Experts of a small language model.
Size: width 160, vocabulary 2031, 44.9M parameters.
Training: a variant of SOAP for the experts, 305M tokens, 4647 steps.
Below are experts of layer 5 (counted from 0) of a mixture-of-experts language model. Rows are named router (the router's row for the expert), gate (a neuron's input weights, with its number), up (a neuron's input weights, with its number), down (a neuron's output weights, with its number) and show model dimensions 0-79. Each number is 128 + 24 x the weight over its row's rms, rounded and kept within 0 to 255. Numbers have three digits each.
After each expert's rows: "gets" lists some tokens that make up at least twice as much of what it gets as of all text; "comes before" lists some tokens at least twice as common just after its tokens as in all text. This comes from a sample of Wikipedia text that the model never trained on. Tokens count by the router's weight.

# expert 9
router:126141128115084128162175141165155115122152134119105170143124138118144158102101105139085151183098079129155080118205141152131122124108140162126117114155120068094096113150119141150145145121105137136157148147109112141107128101155092133087141131
gate5:095095116154115114139141138119126136126117160099158152123119120139130159087113117144106122092139135137139116093151093171107145130106178168123150117182109140175111150124136055095133117156150108145118169105082092177118122114148115147156108133
up5:116181145145112107151115120144144160113078147093145164104121127124132141104104073109111154124154131113129107147170203093152144143118095116125116149117089156102153122139101145116079120178123119076162133144111163127144145144129095137100155132
down5:125090138104158152133108093141143129140104105108160080104116106112124135132103110166119117137104163145153116149096081132114104163153143170126144131137111111123127152112108135178143101119148128103102139086139098123075149074133123106088134149
gate6:146091135094161086148127122124101093147125119115148141135114099145089137147157128138150107079076135167116116088154134149149145126130131115137177133116149098097133101127140102153089107138168130094113129144136159119170115093124111143118168104
up6:114102092108109160106090104128094134148134130112124102117070151136103106171120164116148093105112112128121065143117121125143139152139104092114100149128170130110130117129134152131112095150111109117122138079117117121113116130122126121147129088
down6:120145126136112149147117088147139116122143109123126154103115125108104145172136137084114150123130111109136166131112130094143124110139149089121124127116107099096177076128137072112106105108111149119122160080130155096115113140121148143126129144
gate7:139136130075123117131117153141171137132107120147182097149087152111105083105130134115149127111124114132106092130095121124120139192114109125137112121121108097108131142117122127121154120147103116122117145084105074148126089111127142148115154180
up7:126165103150109125107125166146143137133157129164143114156113133146100154124170146084146160120127133112136139148136094076129119173158135127083119084158131141167103096113119092108132167160104083148128135183125105107107120108208122107117143166
down7:113129103134108123081154102152134120191187171154123114128143125153143086112149109137129171130102126129075138154142121143100131125122165103106124114138142147202167147156081117116092120120129177119134135129130076126126127134138120145126122131
gate8:072108114106081118108123137162103137107138120135090163160109138095178123111129138121059140157162135150132131107082122133106125165157113142114118111164096164137145109133119127101098144162092115106133138156127134127134119112142105106110140173
up8:163156106143180153091140131127127122167117151134151163103128115124144110152126117118138130088104169157169090103152163131091102110082117120167153137088157141094128153167089151124118142125150107139159143097156152123136163082137126108134110163
down8:144120129095122149156113094115112102113101139151130098085154109133149104128132140076146082129166129147172140108086106119134119117112183094110147153121183091115072120147169090125104139106117141132155145134123121117102116152114158113160128103
gate9:041110133122138142152130161163173108148112194136149121155143135170131100137141062117105132101126143153124126127152127124101164115150116189131121115108158117120120163143146092124066184115119105094124115137150120114079134086088125116142098166
up9:089097125135139134104104088108086115163117146099194127120155180116121093137137106134105111137122089142102145118137147144146174116109109122114115097128131136118152131106122057115092121163088088086124138091119128085156178111127165089151184101
down9:113132155151139178179137108124129150123116080112118175133131119140093143082135122141167121148101171080155152120082107111120127114152136150136151132142092065130140092106134126165095108088101103128103149119123109105134130108141159175154118124
gets: "0", "1", "9", "5", "3", "8"
comes before: "0", " |", "1", ".", "2", "–"

# expert 11
router:129119117131108154108161139193118076136086131138109154163094123155130119108116098113121174144140150115105128109129136118147150141114141098102128149098143160100076151102093166159120139126162140096090129126114157089169113086116131097158119138
gate6:178125109104134148110141116125109139150146167125157126150187141121116090121104096075140129114085196137120124137105115097129136119120154098147099125113110124121115140141143130121135123131142179123124087103159140148127123103082117149135103128
up6:128161162108182147160123130109137122159141111121149138131150158106134103090169126118151156148128172115114136184093119137117144114156152097121126152100120131082132165114178107104107162125139141178141126150142120138160149129124141064118139104
down6:126117141204128128116107159127120125127169162140145059130116151125150113114110168132112088113142131167147095140138120086110133120150113149090129134101135130142146127121166154154101093137107110075144153116142139132095125152085119133161133152
gate7:141149109151124121128134108128115133152127134104158129153152157182112108100066143111134155128117084109108123125134167058083102099116073106116127091131144128097115114144126137174112133100137103164115135133129160129132136126133099113113113115
up7:120156094117157153133186125142138113126141098121127139103118177124094102087146151114141101160105143140091130130129118120145139126150144097136116117153160088134077149124090109112126122163143095115128123145126094134115146133123145129113165170
down7:121122147093135122067125129110113103132142134135139121132128123174090130066144119155140127106144154108151099125135101139103117165095095165082120156115147132120146106171129129136078148118196135133148158088148116130144138071108110163134140195
gate8:137140145078124140122134071088153131107145123146119109136146121135117113080123135120109118126140090131113147093174143151110123164146106115180118151129157106102104141117175126137123141108130162134100151121094147170111153131127088140140145084
up8:135149133171147093110116129161128132140147124129136127159110164111096139142080108147107109135107123095152149175163148109149165086141153146145144146151146119141146122121103093154170106161136107139132125129136116118123106140157144115152109103
down8:143145124154099096123116141169123140156118118129114122105148143073158123112084108125122102140100111172114105117111106155100136174107117137112121123112137123114077158126118171142148105152137103149132099142156135111132196135165142135093121152
gate9:149122134148117089087104143112164117115112169133138145088101117098125105180118119133122155104129102126119114151154143126131094115105112064147129119114133139146101162094113129148143104126121131127136129123085125071155112131114174134137146132
up9:131114148123120131153123153151156105179156127134154155140151129118153075122141157123139120110149149073141092093168109181067145187102178101137133133139114166152123160125129144117145119084139117107166150108123134112143112145151144145124103106
down9:102104092144150121140152131086164122132120137138141108103158108129089183146108094094113123186155100127111107160126171124135153123117144184172124147119111139084141153145146118146166177127122148151145156069117100176110149131122135117154121094
gate10:119133148131145051150093132134118140141112112122092118126116112109126141171147137097137158165149101099091133115109160105129109094138127146146153126136155139106096095101157125128117129140075079116120104141129128140136182105107108148104119105
up10:123165114120095134152159138101132112184116113113119088125136121109107151124095106099094145134124086100113159160116109136130078133095103118074174116108098132130144119106161128143114163152139103172144171125144114137137110100154173107113113127
down10:137147105114095099167148093157080118113142065144107126112101126143114113116150117140137173135088095124107122134119118109128114127144105134146145162147101077165137138129129179093107141137085067150113168150204163128114160147139116161127158152
gets: "l", "h", "k", "el", "all", "al"
comes before: "a", ",", "i", " (", "s", "o"

# expert 22
router:104165156127163130153186112108131117099142105144128159123132173147107158113130085124110117194110108138146088166175166147101115102095108114144141083097147141168128123158138112110103158134115131139124132128106093129137132146156100106091126149
gate1:101147127153079107101174171157158125101101083147105143158154137156139133140134130122060130102087102148145130115130158142147130123116119124199128057134176140141133089101115122142111164158145141130130150132119100110107110122129176147142102147
up1:121155103134122124142130112147168153107140171161171102081124116132161161114133140119160137124137134133135077151116111112073160117144119165125132142139113080125146145108140109144134102106085106117133105145130125124153136132129121113133078115
down1:123093137092132134080130127133093159134136095143106113130134147132123139112156080121134130097171128127119099129112157123123129077124135185092143188119122133116136115141140102093106164117115142156144080148126104150113094138109163099166136158
gate2:139107114158151112105161142077138136131162117123124136111091097117141141135131114158141112073074120114136083143163108126148173149141085133120133194116105131116131119177136113101129076122125079120143139095150097101121105135079075150158166135
up2:183105074138133129122171144122143084129113130124139114126145109125140130104123147147099116106096143100091120166132078170132142134149157136151139112104099145159092126102136160123146092148152158109159140108108135107135135118083129128147156164
down2:125130113130142132122114099085134106141105132127142126114156129148077112144157160064121137132109148140119106086158140129137153092151099157099145133130151144189165133152079117169117153123086113128140131132094109061118144119130132097127131110
gate3:126118143107144127148128113110137101110142121174114131154124124104109122112108102097167104109133100091109090118133112108095110152184166152146120130140111105115095163120116131096152080113123130146118085148116094146107126120115107101144134118
up3:128135134113077149127133113137117130116133101164088184139151120093129128111147142115096143107111130174113090084162183160119103126097147139178112081107117130135115117156130112119103146105091134124120124125149088117141104080117142135124133170
down3:163137109137155095147118099086164144109154114118133105134145131137131115094128094135115104162159128142117148112151125153123158086178145104048130112105093140101145140135134119124075125155121119138172147130148137135111147097114114137124104121
gate4:069096098150134120142126096123132114159109125139174139108139127119129101091131128160127107143163159124110119158138138096114152140145141183123161155129126120107123158140177129112109152165137158140134155104153143147133103111165087068156152131
up4:120127185125134098173157130087145104146096103106124167127127141119105170127134138099145139090153085164123127136094124131147148114117168134103120130109148109142164120131165088103117143148112129132167121125120126116100159106132137128139098122
down4:149115132108109102136143127130112120143160114177147106146153105168119126105138131118140145115134165150148127061137119109141113146159129086110139122138117112136138172111126081135101123087125103118111129102089141124122127105126125141172125153
gate5:127136127096127143107119120119169149115134155150107136154130150130100101155082120089122145136186152151108150108155137128069100138135134138148122116120161166096083121098162143095109104126142154111128099140137084088122111121104120143111103128
up5:128140105125095132114134130118110115094141105137098166141146110079141123137143111124122136134132156156158147120156110141060137154160112117149145124148093115128134152153202137103091081084130143108139076135137137122128116125108142134101147126
down5:084125150124184095117141108120159165106111142100140157138088122097102166083133134129130129129114146117132125114145156084146178118143094140109123109131112103123133153151160093132115111093116132099127097148110111121130112107129123105101131107
gets: "\n", " (", " a", " \"", " —", " −"
comes before: "|", "-", "\n", "==", "The", "==="

# expert 5
router:137162157108103091145171127090113160132145142087129157166144111115135169113132176148131106141088153124138140165147152126073146116094151132149077079095127154120149097156175165102100163108146113095096143166168118127093098158143126165110113132
gate6:126124121141116104099112118113158102196125141117150135162168154120177159142135091139092122168129166134122156135114121101130172132142127110134145171098133091125126160116148145116130129131127134114167106115162132146111144140123107136110134084
up6:078132091102109119115132144135154164166099096110078148145135145139132135106112132152154167126097140110126142114127134123142152093116177132132113174071172116118145113157177146136134143106102130134131099164178140110119108130146121135114129120
down6:123123093125102121103147134122150103127141152138157091107169147103120139164128136129093108127106129117139094147158091135148144089093161084152133139132133096127129101120102128059141104093132127105114095178148148113097144130096142103121119144
gate7:124160125137133115130132111142170130097136087175129108134113125182154132148123163188120103127110195124138162147148112180155153154133138156113120138087092149153146116179155122124085144127138119146114155093138154111149122132155088152125129109
up7:144153111094103134151124146157143153150111114170164128124083135129127122155118178142112107113117132128152160153092157111131139152102153147141125104094096158140134119174115134154135130076122107109130175128143122120149150128090088144125128132
down7:135120105160131134146091136127109139114087130108123122134091139108144129112164094121119133164183172133111130095102135090152108124112122106138109087120117102135133145043140116151146111105108120098136110130098124122178128124087120148098142139
gate8:161132142121132132147114155102138135125095118113071104134150103140147133118127153098126143138113096109112104091105116122147149106147150161163128106115139119165116108108151169130128170106126113131107113099099131159123121173115114144121091131
up8:116110123139121128122092123143099113129108138088145124124131156125136142125119164174145170166082109137117046094112123099099141093154146136115132128119127096123118139060112148134147155126140135139134140095116111176134093159115134166100156145
down8:137160138105135090130162160104160135136097113145103148112165121147116147118093150132126108105137139125133162160163138120120114137119180098105139164098141130131137104147175138152109159164134134062100116131139128102137151163103107122135093126
gate9:135114095129162119119102157122149147104149137132174129175123147102092164130134149087124063146102101093135085113121108092146097102120151113092127121101130161145081141151108126194124126109109134130116092153182136127158109113138139127153148149
up9:117144145118125115168115114106112152133145125126126086148118095107129115144166109154113160123135137080107101126116139158119158111045073166171135151125110090128143172154122128120151151132134147124109100157140151116100149131138147096117129157
down9:092094126126126111144117066134121152155110170119127106148114100150109082131137144138142099127109154143153149084124106102103123114152129115176105130161161145093134115135076125152115113124088113086140138127113130126096105087137125147102118110
gate10:147149088142081121164093128102122135107145080126143125117179175110138124139064125160136140136124111128139107122163136086110116143094154136143101132144136116127150144086129152138141144151096119127130115125107140151088124123112150140154163182
up10:126123105095126121165106128125093156171150105093070118134133167111158150128110154122119170088104104125132128111142156157136124136143165112087137087121141126157095133164103154122148168079164119098129134142157157109130131146137143116141133111
down10:117144149152165105114169104125130120129176159151145119152160125124101130129107110165117148107082167127139126173124119133075091110162114132152088163113119117098157125127106138120089139167164134155105176152136131138135127127119136145084089131
gets: "-", "|", "–", "/", " \"", " N"
comes before: " ", " B", " D", " S", " L", " P"

# expert 13
router:121169148129160125135136146117099109139090132104124121100107124155128135117102138132125125201100117128127109155177149131115142102109110133092094137142162133146148106169136146154103127109131141107144128087125118138116142111172086131158093135
gate9:106070068096117098126146133156121120151129145122155117121107142136143108140161149139176109127113153111115121197140128088140095122122154142155168173130096123155146077149178129127139161080146126107136159111123132091135091135147089120127112136
up9:110143162102136141144168096126117121111124158170164144153146119136089124173138174166077137112098139110113095137159124117124099158142118158121129093069154164122097102117123110169123147143120114125134167121127129123117122138110122144196120115
down9:107128129130164084104099124158162112095156121106144141137107164129130151141109167139102118121101116111112123122116112136130126111168162096110084122119143130074141159138153121089190087103114131132116115090153106133191155098119163089131116161
gate10:123096155134153112137100150080147139121144155120128155130143137126197124157101133142165120095106105121152149125123121089128084111126146138149127157165099150118114113063153138120092118163158143125117156118156195160111157149139092098115136128
up10:139133118106109162153144105138155147137163133118130126121082103145139091103114107095113121134123170145153116158128136156114135125134199152203183086118112114130097129123166119131133114105125114145170100133165114101111140142111129129110153113
down10:140102126119139115120133092137090090162144103113149131123135073140111146137110145116135150081100072116140096133129126166136154114148188136096151106131129107126118185123128113074129121137112118115154108108113115072141104127163128121135131162
gate11:123147142150167129108121133149133134144090144101161121128144170130119150156144141123122140103130168119178145119165120134092094161093158142158158118108141133117089101122098135169103137137131182120118100133156115129106112128096080106071136151
up11:089116151141110131084153163138153150132127084100140149129127135116114157164104081146102146111124135100118134138150122077103166147181071096149129154164154110121118136098153161108170162120160123177167144096098127120153168141112139110130128142
down11:139114123087171106097117110098132105158141123136157106080130108097144155175112104121092112123130145163173111110111105146150161109084139088152155137162139139149175112106112138139121151087124136140086103128106144129112137142096146077095168118
gate12:131137148116161155106136181175097105075115134138128117155145136144118145099092139136169137138103135137170115138169083139189118153158129158123142168134133117155099128135171131114062128176101063126139167119123131096124115129125130151146102115
up12:170125120107160114144065136119103125161167109114146127137134106132143113136115124125135163126141147115134152104095131101129091085126123127112128154162158154077091101106075104109144138152124175098147159151116105077153127116095092135143147152
down12:098127126151111112202155103147137145146151116121126179068156118139143102123101155120071141112148114134117137151114134121091180140115131126172131139117135115132100131113096129157101096125110113077131164123123161101159119127095160147131139152
gate13:153142072143135083146104139145091136143170152147123096156111115092124094144104109163142143095128113141121129094177156146119097113097139145103121120192159115157104172082130119150070148104145141112110168137141121117117082163121054096130104147
up13:139106165122151139110148127141116114090141125116109127158084176168078134158121110124122120069114105125118114166106089171164154102131140104101122126138096162130150106147102111136121151136136111159120087112083103110121121174092117127125152144
down13:070158111132127157150120092140146147138092158142141085116140123121123152137104095102118144109164102143111132107133191132108127173106118160116162111126113101193131092122101126099165151128136105109127106159104168134160130081132158139101118113
gets: ")", " |", ",", "),", " the", " St"
comes before: "\n", " ", " |", " is", " and", " States"

# expert 7
router:108151142110154122139134122150120107131119115099122112114163156115164120090130118152115117165150128132126146096111116118176146132126151140143124115156131126110120156109152144142164123112096101127140134122158144110109183170130131099185091126
gate6:140138115104092150176111146099120134128108118094116100140105154093148180135135139183102136172101164113163146126146121137196127154106118088132069134106126076135163116137144103128153110140157122136115132178141137151171117140122119111112129103
up6:081105152154130115086139114129120091142119162109173109143093130140101132152128117153148129066117154119136130105126124131099104131167164139128123127116138132096127110149063111088092126170142113133162154160095120124111090144118154155121118129
down6:136109124105167117140080104132053096090146092148132146088084171087140107109137162160149091125172106115105124132133117142104153091147121103133147139104123137118137122125139117123123062118148127116164070098119082127155150175140120104161121110
gate7:107133120169136156110117141126124115141154177086121139131105089095138130151121145150107138144128134133145107106112177106141153086081149108165118122149092106109155136126126204101090133146112113165145133075144106091156125141125094092124127139
up7:116136136169117121134120130124161082147121139109107078145095155161115102114116143137123105142136119121088113093097101178111102121098153127086146178099100099120085170082121152132132112147154114112129145082123128117154110112128111147112146096
down7:152114103121152166114153099111150168148148132185108141098097120133175079101119148171089121142104122149109084122120133089139155098109114160147103129161071137148129173113127122156112146120111122130130120138162087135110112156084110140105145132
gate8:142119076098092088115124149121143144124121155176128094144111134156112086130149114170118125135125102164134151101108124122089102069113103126123127098083138115063160178097124124137087131111133116167146144133119125121151171152106074126138118106
up8:148105067159163137128125131100144132114147142148087113144138114138109119145146123158112156125123112117128115113118151124127087156096156091136147119099144121145150145160139117128159117080168138157107145122147118091138164098146119139135105101
down8:145175136160162090109114151136147126113105081128130135160121115111147119096116148120095136096120151128120100118143093112123103137105123162140087155142163129096141148125101135118147140146134125125130104168121143160081084131119119169123117063
gate9:140119151178105109135116114148106142067162114144113086115085142136061147130132124117137075120163112124130197071112131132139142127142146102138081120148122126143125160129121159153115172151138142104133085110110140069136130137107145165099139123
up9:104133102187130105114123189151116152101133146138137149158132118121154136167068105151170127150108121141127161169104131128096134111104118098075086125139140109058130133108123127152127114146120088154136140121121113123162165143121134110099116134
down9:146129143125153117134114135124121142135147105091118132109114101129130154095117176140092152075169126127135138125146165123127154158081139123103140148157109080155108127145119113110095113143116119127115121146145128141135145103147137140125129171
gate10:110134105148098110113129120152129101134147155162168111134101122154137182112159093147152139136148145111151141153125135160119136139118149139113099122116132089110084109163137164129155147136095137098130136117172150102112163125129158133108130106
up10:138136147162103112141157139098130093117134149118116171135130156126149132086103137165160129130129107087092114145117096119129120153112159124086099124134136140110114158160154127173146115141112101090136119147065083142118131094088098110106148101
down10:173116124122129134104172097136142136116139140129125114120155058113105113076117099100157121118152116128148131114115119088178108100141098121152093098117120115116147141157112179176151116112133148079130099115164136168127129156131136111149160134
gets: "s", "ing", "ed", "is", "es", "in"
comes before: " to", ",", " of", " in", ".", " and"

# expert 23
router:137145128146100073160157144122142164139125160142163126108148079154122121135135097115151114149109099104110088145100155114090102099142097103145125151132108136121165119162139121135126067111158160120116153157143104113130166174173126122117143119
gate9:174131139135117132166116124114107117093104135131148123157171134109145113181106137143133086114121100119120139122125091161129124103140125135138107093127125122132118125106087147149086137111157114156093152135058135099110119137135123126095128174
up9:104123165101130057133144148151183117143091104121160142143157162133103167111149119173115124119146127155128122110142152118156137161103153147120131111173168139122168135120127135155166115159130103129134144130090103118105161146154147146089151142
down9:133146160133147151130139129082137139113074138117140103121093143131161126150096132143146143101114129144074119163140162135164107119109124125121151173116177108151165104154127178098107129159138134141141120131195137128131200121117097073152158141
gate10:121121073090126109146148103126119156066170140118130148126119114109082138183106111140137087129138113100092111165118137129156106119151161124094164121119141148114117148130132140167153113110134105103147156150125177097113172094134142101116153144
up10:114116130136157127134157158121160121175136131161118148162108153093115123112104091136150126161188110092150109114157137096130142149114107112131123116138121143153155142135126155107125143133152178110070089166083132156147120130132129140091127117
down10:118152141104128104152121085189105147163170134113159117097135125122154129139115107095124115138104149145096102175126135135139131114142182102116167136139157143130114138108129144133153146152113102136110086123104126138134149139096137107101125112
gate11:104093129183142085112156122169171091107118124147151117101103145145169113136150128119157121118090096137124080141131104140163134167149106144139141103138157125136160116167149131148104117105163117132134095152164140124142128084105122102079117147
up11:120111145116121177146116113101095170120138086084125109104064156128155086093114111104126108131127134111157111147154172108092129096158172135123132136108114152153163149129141156148138122134121141111148114150131115130144126131141135162108114096
down11:142098148164121118134140139176116119066154132129131102101112138073155109129117117105132154161095147133154122175138107102131112138147078165115116130137147168089121075159136116156109123146147093127167143110115132119140132056096121137104148161
gate12:155093095115142102130160114159159101123151149089128156128118124134164122104151126116120152141111164169167121128122183138116137088190086120104102146121109097100110093140121135136116137161148169144118161138143120145107135101101102135130090111
up12:094166149111163096112117112122120126169116118130146151124126106111158120142170149097136155104098143168128095143124070141126148072085104114126181155121170118151130106162129126133178156150143130121141164118143118140098119158113093147108171097
down12:090137084173129144135138119105166118084107080137096126090117111107111164077103124119100140145142095132131178136113152131078142119127139151137108140168156129126158108098115101126130082162117101122141131149162132107127145146162129140103124109
gate13:128158132135157139134109186129145133112087145123130157146116132145176174168136137145136164118133148128074139109117139131123131107116141159067120161163179111125126138124120128107086101105096093134103143084141074086118124132101166142085104137
up13:124107117077118104113127198113160137097150102172087138113151160135160174136134119115114141100110168116111109127090102133105084121105149160096159138125135118142156116135153095129141134141133146113104147141105122167149109127108147112138152123
down13:133111115120116126077159121119139120125121128094097146142138146139134106150159124148119101138126098157126189139085097113143124087136144175105110132121127162157143106133117096074122148157132105123108144174128151114174091116100123134158092174
gets: " ", " $", " e", "°", " They", "  "
comes before: "1", "2", "3", " |", "4", "5"

# expert 0
router:164118089166152105115121104135143152120105149134144180114180124164140158114118112129128163102114110172109145141087141143100090114100104189111165101138094130109120151139129125145115153125132155146136139123124110159159085113137120086102084141
gate6:180131119111128090128143104116136076117117119119078138135107143131114084137126131136084127112125131124101107123132109092155084148082117137149090150149183128100158107140138104151150137157138151094089133156179118136137104139132114081148134129
up6:131048107142090122132133123125131107107112160104133133145140100124159113165119098162157116169127102122121126129091109116056120118125140116138091143143107095155205107134101117091144138149122132133100112163139137140097080083113111121118136117
down6:140120154095116147128114083109126140146096160101125139160129127124136104157157123132143145130153135171149089163122107112110085093146117090142145102114149142114122112116147110144096129138107112105139144106128120139133161121153141145164116100
gate7:159171131155110142109124106115135092123103156148082122139101153098118123129136108126113144135101121145154160103097139141079143104119121136162099134115121155067065150101126102105157126157100114095126108154151149111158144135102158080111139132
up7:186096117135110113114157126098149117107139123123147134127086088107153122134167120121154080150159094109099133139139154146129081129156132168101088150071105111110125159119124163122117115127154147108180127135131142153134153174140130118141129131
down7:158132124128173162084161139176056120099128158145128148117122157142121098098090117160129135152168169125153119104148131134088114150121143126092123143111129136114122119152112152137109114117098112122124114096151142150118072145137100133138127116
gate8:107140113131111103127105104156133123085118145114137144126121125140142107122148152129123170144070115139146150126104148130146139170145141137125126144105124093085137179113092136147152109171058110158096182167143126190139143132113178125121151093
up8:132109067087160101157155106136138135139095097132178115127151141076150117105160129123144145080129109143129134161121144102081134101107099112090119144115126167126109142112123116113103136125112162145117106156098136157113123146156141077149105107
down8:128136124177154122111140141183120157122134157139136101132100159124114111140129127135154124135114105099126147110130122150062155144155151124148199081119115129145147134137130158142102086161161139178145133137168134096090106136144146123124105122
gate9:130086165139128131133133146124166129103102125111135128170102130118111165090107084122113112153122092156163128089130128126129139093135100148129105165114163129125114166123133132151179122158126152116126155106145138113144128112105111167164097180
up9:132096120142152164137170109148165141132086122156146146129136150108110125086096158133142146145074105146115117155107122115129119123124089152140117129136142080116081127075191107119154064135089123119082152139122139131122139071161160113116138070
down9:117147161116113126128076117122108090118141126174144091122109130102114145174150143152157154142109130124164118132151130120096158153157116141161166134112100125107154096139179111137157136135149121089116135109075137118136135105162104128127141122
gate10:108140104103130148123117147123118122125094107155057111136142128153092133121086111121141138154100179105150155158133114165107140155134118103176131094145090132170135112120171191159093150126148136106131111130076092155156131159152098137122125126
up10:109117127190135134093133112117153135138103106143117157114123115125170125158097124167117094110138097150113131107162122104110085120131126103117108110137113142088128137130144086137133109143105123113126121127118126152111156103093126113116095126
down10:137138146181121139150137162170137174155135158100108137102133189090127108116140121150200116122121185155173103144095148115121118159128126124130136141111134174121111141127100112138143129122141100113132106112148140110079166159087137093118112142
gets: "1", "2", "3", "4", "5", "6"
comes before: "0", "9", "8", "5", "6", "4"

# expert 21
router:097107095153108154099090098172113139117118114093110130110109073159150132088133094141113153131124135139179146113160135075168091174111136110123110125087128114175146119131151162115119133122118124111106160121121109143125116157149143110161110119
gate5:131121090145086143127110132124162091125162157103133147154092112141129113125116094159119091094141147153090148125128089089121130138115117124101147117106159155152114160145125160065113113128139106148156144107109172126083151117154144150161185165
up5:139061159133135144130093149094094153118153163168114118088113138130121084091131166143154118077185148101141134132133098124133122080103130136092118118083142131145141147119097153144130097121192127133133133178116165110092127113087147121121116121
down5:153147126131063153143126153108124114129121147134124104092087105107156135146116105120111143152130147146124133120140120116108138145137140132178134148155164161126178152144148133139104178087143151116134156096099118100137115117141129107169102123
gate6:134111127152134111137100133133158152123115121174139149157111106134113097163168115169091103183169102148141160103145134107150166154135125141134173141157110115113144133127118140150127184100091159120135134133099124135115136105169103154133130137
up6:127091124098083166092124093151144091123165119168136136138148122159138184131130133099101133082157129122114123139101110105150111111143144154165148125124150141101111131167120118106124092115151154131154125146090086177126138079144147116089124121
down6:128147131149149106129139115107141092145140159160117115124161141114154111135176174097133117126095172089119118079137155078076147142141111148144115117114102143160130096077121145122170102106099102141080119160156132138158156157077121130138140154
gate7:137121121133135123117122118087109140172162100176130143125115118117171109158085141113117140126113147118119122095134122116142146140152137080110147154191123123186160118125099078116160117121095088108142102136137160102130112147056133169153125179
up7:161117094122088129160134109163129103154171193150111101115083121116166065132121081108115109153116130154129124154108150134138137153068126121117124148152091133148138105146161087117113084135152137143121122148103136132127124111128141103125120153
down7:127094135128117122135089129119104160131133129184164166138156168141096144129160135137150116107124080148141085148119133102127185148126095168168105130088134090106177152101138125105116118148112156140152117137140132164136143111123099154074139144
gate8:135160135108117156151111158134129118122134130100146109129107123145106115147116149127100117151140154120105170131103152113165137121142168124162113131138176138121092126152115140151121156182160115122125102128149124106064105146158149161138156125
up8:158107133098125130125119167161164100152068159107102156153135137127136134127123150124119158129139118108119109126140143123140139115102155099177090094159171160107144136159127153124140147105149130111087113102146083161157127128067076096122186113
down8:107122098167140140128153128137130114160111128122127128094111151122171116137169082113121094158077154176095132160103100133136144130141096118120120120090118149127128109157152140164102122105150109118171119152147115095126111152154119131157173130
gate9:152094125128158155108125123150118131140108166139128093186154101170086145147086102137128150133126134162120164095142097110104113125079159136136120093143156143091139132116208126119106095140168164132134153128144126175105129155137133081122156116
up9:126141119150163137128119088147112094135080106131109144141121113133187120160164171095108118113129166150099099136118140128108181137164118122124145162127097142120153117096193140092133120149136151128132119108170129152113103135119168108118148142
down9:170091142142105127121131135148104109116102127110141094119109132120129155101144151150209161135128135117117132201161143119164134101085172126134154121120122118115107131122189119161126151116122128123115167125184123140153149158112111128114135147
gets: " of", " in", " to", " for", " on", " In"
comes before: " the", " a", " ", " his", " its", "ternational"